Experts of a small language model.
Training: a variant of Adam for the experts, 1809M tokens, 6901 steps.
Below are experts of layer 2 (counted from 0) of a mixture-of-experts language model. Rows are named router (the router's row for the expert) and show model dimensions 192-255. Each number is 50 + 12 x the weight over its row's rms, rounded and kept within 0 to 99.
After each expert's rows: a language model's description of what the expert responds to. This comes from a sample of Wikipedia text that the model never trained on.

# expert 37
router:47 48 63 63 61 44 53 58 48 36 42 29 20 53 55 47 39 52 28 38 64 50 46 41 33 40 71 51 40 45 54 33 56 46 62 62 47 38 60 62 59 33 52 50 31 47 40 52 41 39 64 52 50 61 61 57 50 45 34 39 43 59 63 39
Word-start fragments. First pieces of common words split by tokenization and short nouns, such as ce in ceremonies, Fe in Fenerbahçe, land, game.

# expert 24
router:39 50 60 63 44 57 52 55 20 47 58 37 31 71 59 24 43 43 46 43 53 70 48 38 30 59 64 73 51 62 31 37 73 70 67 66 57 50 55 37 34 49 72 67 40 32 58 49 68 19 41 39 50 42 57 59 74 61 44 40 46 39 39 52
Pronouns and pieces after k. Subject and object pronouns (he, she, him), plus word pieces after a k or K in foreign names and words, like Kobayashi, Kununurra.

# expert 54
router:48 43 68 66 42 43 46 74 40 50 72 44 45 73 61 39 48 39 42 30 62 52 53 44 52 50 50 75 39 54 62 62 45 46 59 72 41 44 75 20 50 50 73 42 43 57 63 47 55 47 62 56 25 68 64 54 55 57 38 70 33 37 66 31
Later digits in numbers. Second and later digits of years, records and table numbers, as in 2017, 1860, 2006–07, 16.60.

# expert 25
router:61 37 64 47 40 40 39 61 41 43 62 70 40 76 58 36 59 57 44 35 70 66 41 31 43 61 74 47 36 45 66 48 53 47 79 66 56 42 50 38 38 38 71 51 46 39 59 42 47 47 60 55 24 71 33 47 53 45 60 61 47 26 48 41
Nationality and copula. Nationality endings and adjectives plus is/was in opening definitions, such as Taiwanese politician, Lebanese actress, American, Uzbekistan.

# expert 47
router:68 40 29 44 46 43 45 47 33 44 26 50 39 61 70 58 24 45 52 46 64 49 34 54 51 58 61 50 54 47 32 10 55 58 59 59 43 60 50 59 46 40 49 66 35 47 26 42 47 36 32 48 64 57 64 79 46 54 51 30 40 39 43 60
Word-part fragments. Inner and final pieces of common or technical words, such as no longer, mo-pp-ing, dri-ed, dynamic-s, tract-or, in technical or descriptive text.

# expert 13
router:53 36 53 44 44 45 57 63 29 37 53 38 39 58 50 41 50 31 39 49 66 45 33 46 51 50 52 50 51 51 57 52 68 56 74 67 39 54 62 37 33 49 67 74 22 46 65 40 45 43 47 43 53 70 56 59 82 55 63 56 39 56 62 32
Leading digits 1 and 2. The digits 1 and 2 starting multi-digit numbers in tables, years and statistics, such as 1967, 16,342, 22.13%.

# expert 48
router:52 51 80 59 48 42 25 54 44 33 46 34 47 54 71 53 55 32 27 51 59 59 46 44 44 39 58 65 64 52 65 38 66 79 67 61 34 57 58 44 49 38 57 64 43 47 57 46 64 51 32 44 59 61 59 49 62 28 36 50 37 34 39 56
Main narrative verbs. Past-tense main verbs right after a subject in biographical or historical narrative, such as released, announced, killed, returned, characterized.

# expert 15
router:48 45 61 46 35 21 52 75 50 35 57 45 43 78 56 39 31 40 44 25 50 41 47 45 40 59 63 62 43 59 48 46 55 59 46 55 51 35 59 44 37 46 60 81 48 27 61 51 62 55 45 61 40 50 61 47 48 36 29 77 49 29 49 26
Clause-linking conjunctions. Mid-sentence "and", "or", "&" and commas joining clauses or noun pairs in prose, as in "reform and opening".

# expert 46
router:50 44 36 51 42 46 71 63 44 43 46 34 37 52 70 39 38 47 41 42 55 53 49 46 57 46 51 47 37 51 66 41 72 63 83 76 36 61 71 49 41 57 66 51 33 33 58 41 44 47 51 44 56 42 53 46 66 51 62 48 35 36 69 32
Digits within numbers. Individual digits inside years, vote counts and percentages, especially the later digits of years such as 2006, 2024, 2050.

# expert 2
router:53 51 69 54 52 39 61 61 33 27 58 69 42 58 39 39 48 49 52 36 58 62 44 30 52 68 64 55 58 54 63 44 47 39 59 65 27 43 52 40 35 34 55 39 35 58 40 44 38 40 55 73 38 59 55 74 48 73 59 37 63 48 61 40
Table cell values. Cell entries in wiki tables such as election results, sports stats and feature lists, e.g. list, Yes, %, did not advance.

# expert 9
router:68 43 69 45 52 51 26 47 41 51 43 55 40 57 59 44 27 49 42 41 59 53 30 51 38 62 69 62 34 49 66 36 81 33 52 64 59 41 48 43 46 40 64 60 35 23 40 54 49 39 41 56 69 38 63 60 52 34 50 40 38 47 63 59
LaTeX math and currency. Dollar signs, underscores, braces and symbols in LaTeX math, plus currency and percent signs, as in $G$, £, million.

# expert 60
router:78 36 46 46 45 29 55 58 33 34 39 58 56 61 73 45 51 61 67 41 53 55 39 31 49 65 56 53 61 41 37 21 72 75 52 67 37 43 49 46 40 52 45 41 41 38 36 37 55 26 47 74 56 54 55 84 51 54 67 38 57 46 56 54
Table separators and scores. Pipe separators, semicolons, dashes and short codes in sports tables and results, such as 2 – 0, 1R, DF, country codes like LUX.

# expert 45
router:49 45 50 45 55 54 51 45 49 46 26 46 44 52 74 28 32 48 43 47 71 55 43 46 59 71 63 50 41 35 53 32 62 66 51 57 20 56 49 47 36 59 58 68 50 52 54 22 74 47 40 54 50 63 58 45 44 55 52 37 47 51 27 59
Word continuations and Location labels. Later pieces of surnames and rare words, as in Tich-borne, Tar-now-er, plus "Location" in map captions and colons after infobox fields.

# expert 41
router:53 39 38 67 41 45 40 51 56 51 54 29 40 64 67 49 41 48 40 49 61 57 33 44 57 56 61 57 46 65 51 47 58 51 65 50 38 57 49 52 51 27 49 59 53 37 61 43 44 51 40 45 39 51 58 52 57 53 61 41 56 35 67 48
Closing punctuation after names. Commas, closing parentheses and closing quotes right after a name or title, as in "Justify My Love", Custoza, and also Corporation, Society, acid.

# expert 6
router:52 48 57 56 45 45 28 67 42 35 46 33 47 48 61 46 41 31 27 30 47 50 38 56 46 48 61 61 41 58 51 45 76 45 48 64 45 51 58 44 47 34 61 39 39 51 49 60 57 48 44 46 53 38 52 54 44 21 28 39 43 50 71 63
Quantifiers and adverbs. Quantifiers, adverbs and modifiers before the word they qualify, such as more, both, other, some, only, and -ly adverbs like gradually.

# expert 53
router:63 47 64 69 52 39 62 76 24 45 57 59 47 59 59 48 39 51 48 49 82 50 46 43 22 71 79 68 52 50 47 39 52 49 62 67 30 49 46 50 33 48 68 45 23 50 48 49 52 31 39 53 51 54 49 70 60 44 63 37 58 48 41 51
Spaces and ranges in tables. Blank spaces and en dashes between numbers in tables and lists: scores like 17–26, date ranges like May 23–25, and empty cells.

# expert 44
router:80 45 35 59 63 34 33 46 36 42 51 48 51 67 59 41 51 46 53 44 54 51 39 32 49 42 64 60 70 60 58 28 73 53 46 59 52 37 48 50 33 35 45 47 50 58 35 35 62 41 52 64 67 44 61 88 61 52 57 43 67 54 65 57
Table codes and headers. Short table cells like football positions and country codes, party names and column headers, e.g. GK, FW, BIH, Conservative, Length.

# expert 1
router:42 28 72 67 38 34 44 67 52 42 67 49 32 50 53 42 46 53 34 32 65 49 52 43 60 65 58 67 41 70 82 60 34 39 51 48 37 53 48 34 52 39 57 64 44 52 76 42 77 50 40 52 30 81 49 51 42 53 52 46 59 40 60 50
Coordinate degree signs. Degree signs and direction letters in decimal map coordinates, plus year-final digits and some proper-noun ends, such as °N, °W, 2009.

# expert 16
router:42 52 51 61 57 55 55 50 54 56 66 48 46 55 78 48 29 54 41 47 52 56 40 53 50 56 63 45 28 53 58 39 54 53 56 62 28 49 53 60 55 49 66 47 39 28 51 32 58 38 36 40 42 68 57 47 40 52 61 69 51 43 45 43
Spaces, hyphens, parentheses. Separators within running prose: spaces before a word or number, hyphens in compounds like eight-car and lower-court, em dashes, opening parentheses.

# expert 63
router:79 33 45 56 39 53 57 50 37 43 50 52 56 49 54 41 59 49 53 40 54 56 42 21 57 50 57 44 54 71 40 59 52 43 56 59 38 51 86 39 52 35 52 46 17 45 58 62 51 38 66 59 41 46 61 69 63 63 41 54 59 52 64 16
Infobox field labels. Field names in infobox-style "- Label:" lists, as in Species, Genre, Born, Date of death, Website, Coordinates.

# expert 49
router:45 61 42 38 28 54 42 48 47 38 42 54 49 55 66 25 31 48 40 41 55 66 53 46 29 69 62 44 28 62 47 53 42 37 40 59 54 51 74 43 40 46 69 61 42 45 66 35 75 45 37 69 34 49 67 48 62 34 37 52 10 49 39 35
Mid-word pieces. Middle syllables inside longer words and transliterated text, such as rang in arranged, ev in retrieving, gu in refigured.

# expert 27
router:46 19 41 81 41 51 67 75 49 45 78 52 26 49 54 39 38 45 51 32 53 71 43 30 56 40 65 54 65 58 58 41 79 45 42 51 32 61 44 46 47 43 40 42 21 56 72 27 46 54 59 56 45 64 54 70 64 57 65 47 47 42 62 48
Person and place names. First names, surnames and US/UK place names, often in sports tables after country codes, as in David, York, Carolina.

# expert 39
router:50 41 60 52 60 40 39 50 46 31 53 42 57 55 38 41 57 31 51 45 63 61 16 44 51 39 63 57 50 65 54 36 62 37 58 61 38 47 50 46 40 32 52 65 31 57 53 47 53 31 54 58 55 65 49 67 62 52 46 44 72 37 77 54
Table cells and main verbs. Table header and cell tokens in election or chart tables (Votes, Candidate, ±%, +1), plus main verbs like was, began.

# expert 14
router:55 51 55 53 35 31 54 51 38 59 57 41 36 54 54 62 46 39 57 55 60 65 36 34 37 47 66 61 47 49 42 11 96 62 58 66 42 50 32 51 41 45 60 72 45 31 28 36 55 72 50 41 60 38 61 66 70 42 44 46 38 36 44 56
Early word-piece continuations. Second pieces of ordinary English words split after an initial letter, often s or e, e.g. s-tern, s-ang, e-as-y, al-ive.

# expert 33
router:47 40 50 64 32 25 28 58 40 27 56 41 49 63 67 32 43 47 55 30 64 53 34 44 43 51 61 76 48 58 53 41 55 48 57 57 28 49 51 37 29 35 54 71 51 41 55 38 49 49 43 61 24 59 56 55 60 58 56 50 38 29 55 59
Commas in numbers and lists. Commas inside large numbers in tables, after place names or dates, and in lists of names, as in "1,13,702", "Weston, Florida".

# expert 22
router:86 49 41 48 23 42 35 47 38 31 31 57 46 68 61 49 36 40 57 51 55 45 34 38 26 56 56 61 48 43 49 26 67 48 61 70 41 51 43 39 46 43 48 71 38 51 35 47 57 47 31 55 52 52 66 63 69 43 54 29 36 52 36 67
Middle word pieces. Pieces from the middle of longer words like selenium, evanescence, marine and universe, plus degree signs in coordinates and words like information, page.

# expert 43
router:50 51 45 49 55 44 69 68 30 69 38 58 25 56 54 60 40 49 55 40 59 56 45 44 53 56 68 60 39 64 54 35 53 60 63 43 46 72 54 58 35 55 54 45 52 51 53 37 57 37 50 63 65 34 83 58 64 30 24 58 41 61 69 47
Thai script and of. Thai script characters and other non-Latin bytes, the word of, and pieces after a lone c, such as cred, clay, crank.

# expert 57
router:63 42 59 64 43 65 39 45 40 36 62 52 56 58 39 55 48 38 32 53 58 63 37 40 56 40 56 52 32 57 44 36 59 51 58 62 44 52 69 55 37 43 64 62 35 49 70 45 55 52 44 71 49 41 46 55 65 58 36 71 37 31 54 31
Section heading words. Words in "== ... ==" Wikipedia section headings, as in See also, Personal life and death, Awards and nominations, Chart positions.

# expert 23
router:66 33 54 69 45 48 60 56 53 47 49 52 52 63 54 42 52 58 52 44 63 69 47 37 34 55 49 44 40 47 30 39 54 59 73 60 43 40 60 46 30 53 63 50 45 53 33 44 49 45 39 42 39 75 71 70 77 52 51 58 48 40 53 54
Digits and word endings. Digits and dashes inside dates, scores and table numbers, plus endings after hyphens, such as seeded, cross-border, main-draw, 3rd, century.

# expert 31
router:47 46 56 61 48 44 37 73 44 45 64 47 40 71 69 48 37 27 50 51 72 60 31 43 56 56 52 72 43 71 54 50 61 72 24 55 50 56 64 50 45 41 47 42 21 78 69 32 64 58 45 58 36 58 69 65 40 44 39 48 39 30 37 40
Middle year digits. Inner digits of years and numbers, especially the 9 and 8 in 19xx and 18xx dates and table scores.

# expert 42
router:50 63 60 54 25 59 33 57 42 44 59 46 26 59 59 49 55 31 33 25 42 80 38 24 27 48 65 66 43 53 53 47 55 41 50 53 43 61 60 41 39 55 45 58 26 39 61 37 71 46 56 59 34 60 40 49 56 37 44 41 39 28 48 41
Occupations and first names. Occupation nouns in biography leads after a nationality, such as film director, politician and lawyer, baseball player, plus first names like Sam, John.

# expert 30
router:49 38 61 67 31 52 59 51 46 19 71 20 47 51 65 22 36 38 46 27 68 63 38 22 44 59 58 59 45 59 56 50 60 66 51 71 36 50 67 19 57 31 44 49 29 59 70 39 44 54 49 34 26 65 58 54 55 52 47 52 51 40 42 38
Surname endings. Final pieces of personal surnames and foreign names in credits, cast lists and tables, such as -son, -mann, -ton, Smith, Khan.

# expert 61
router:81 55 61 64 54 49 61 64 38 36 56 34 37 56 60 59 53 50 47 46 61 52 41 46 57 54 57 56 37 53 55 33 46 48 44 64 50 72 53 57 40 55 70 52 48 37 43 38 59 40 57 71 52 40 82 58 66 34 33 67 49 37 49 63
Connectives and function words. Prepositions, conjunctions and discourse words linking clauses in prose, such as to, in, later, however, According, although.

# expert 59
router:57 42 46 70 53 68 60 59 57 36 42 53 27 57 82 41 60 27 37 40 60 73 43 44 50 51 63 54 25 54 62 28 48 56 48 59 38 45 71 46 39 35 70 55 19 60 63 50 46 44 63 45 42 70 47 36 69 32 64 48 53 40 55 45
Foreign names and nationalities. Nationality and country words like British, French, Spanish, accented or non-Latin letters in foreign names (é, ü, Thai script), and of.

# expert 5
router:52 60 64 55 55 31 42 63 48 35 63 55 51 51 60 38 52 39 24 29 51 56 42 48 54 62 66 52 42 53 64 46 52 51 73 62 55 51 56 45 37 47 75 67 27 44 55 62 52 20 45 66 57 52 54 46 63 37 25 57 44 45 54 50
Sentence-subject pronouns. Subject pronouns opening clauses in prose, such as he, it, she, they, plus middle pieces of split words like in-bre-eding, in-vent-or.

# expert 38
router:28 42 46 71 50 50 24 58 45 35 58 55 48 73 65 46 38 40 55 48 71 50 61 47 43 74 59 60 57 50 62 32 60 68 57 54 53 58 61 46 46 46 73 66 34 40 46 52 67 30 51 68 36 30 55 75 53 49 26 70 47 54 62 37
Mid-word syllable pieces. Middle syllable pieces of longer words after prefixes like up, down, dis, b, e.g. up-ke-ep, ban-ner-s, b-log, branch-es.

# expert 8
router:57 37 59 66 54 42 48 57 41 46 58 41 41 56 67 32 39 57 42 40 62 64 43 23 43 47 67 54 63 63 50 49 73 69 44 49 36 47 39 44 40 53 49 30 24 56 57 39 60 46 51 36 60 43 54 76 60 55 48 41 63 49 67 49
Foreign name fragments. Word pieces inside foreign personal and place names, often in tennis or sports rosters with country codes, e.g. Kubot, Gujrat, Zlatko.

# expert 36
router:60 38 69 57 53 56 36 47 40 46 51 56 48 61 72 21 34 31 46 37 61 50 37 37 36 76 58 63 43 62 52 51 32 47 58 66 47 46 49 34 45 49 72 56 38 54 57 32 55 44 66 66 31 70 62 51 54 61 53 64 40 42 48 31
Inner word pieces. Middle and final pieces of long or foreign words, such as -burg, -dorf, -ridge, and species names, plus later digits in years.

# expert 56
router:56 40 60 60 32 63 42 54 41 45 32 43 48 59 58 46 55 45 44 51 56 66 61 36 21 42 82 53 30 36 56 35 60 59 83 69 44 52 69 38 43 39 79 56 42 35 34 43 53 49 47 58 33 60 50 62 70 54 28 47 41 39 56 43
Plural s pieces. Mostly final s tokens marking plurals or names, e.g. Holdings, Wins, Koreans, Antunes, plus th and other short endings.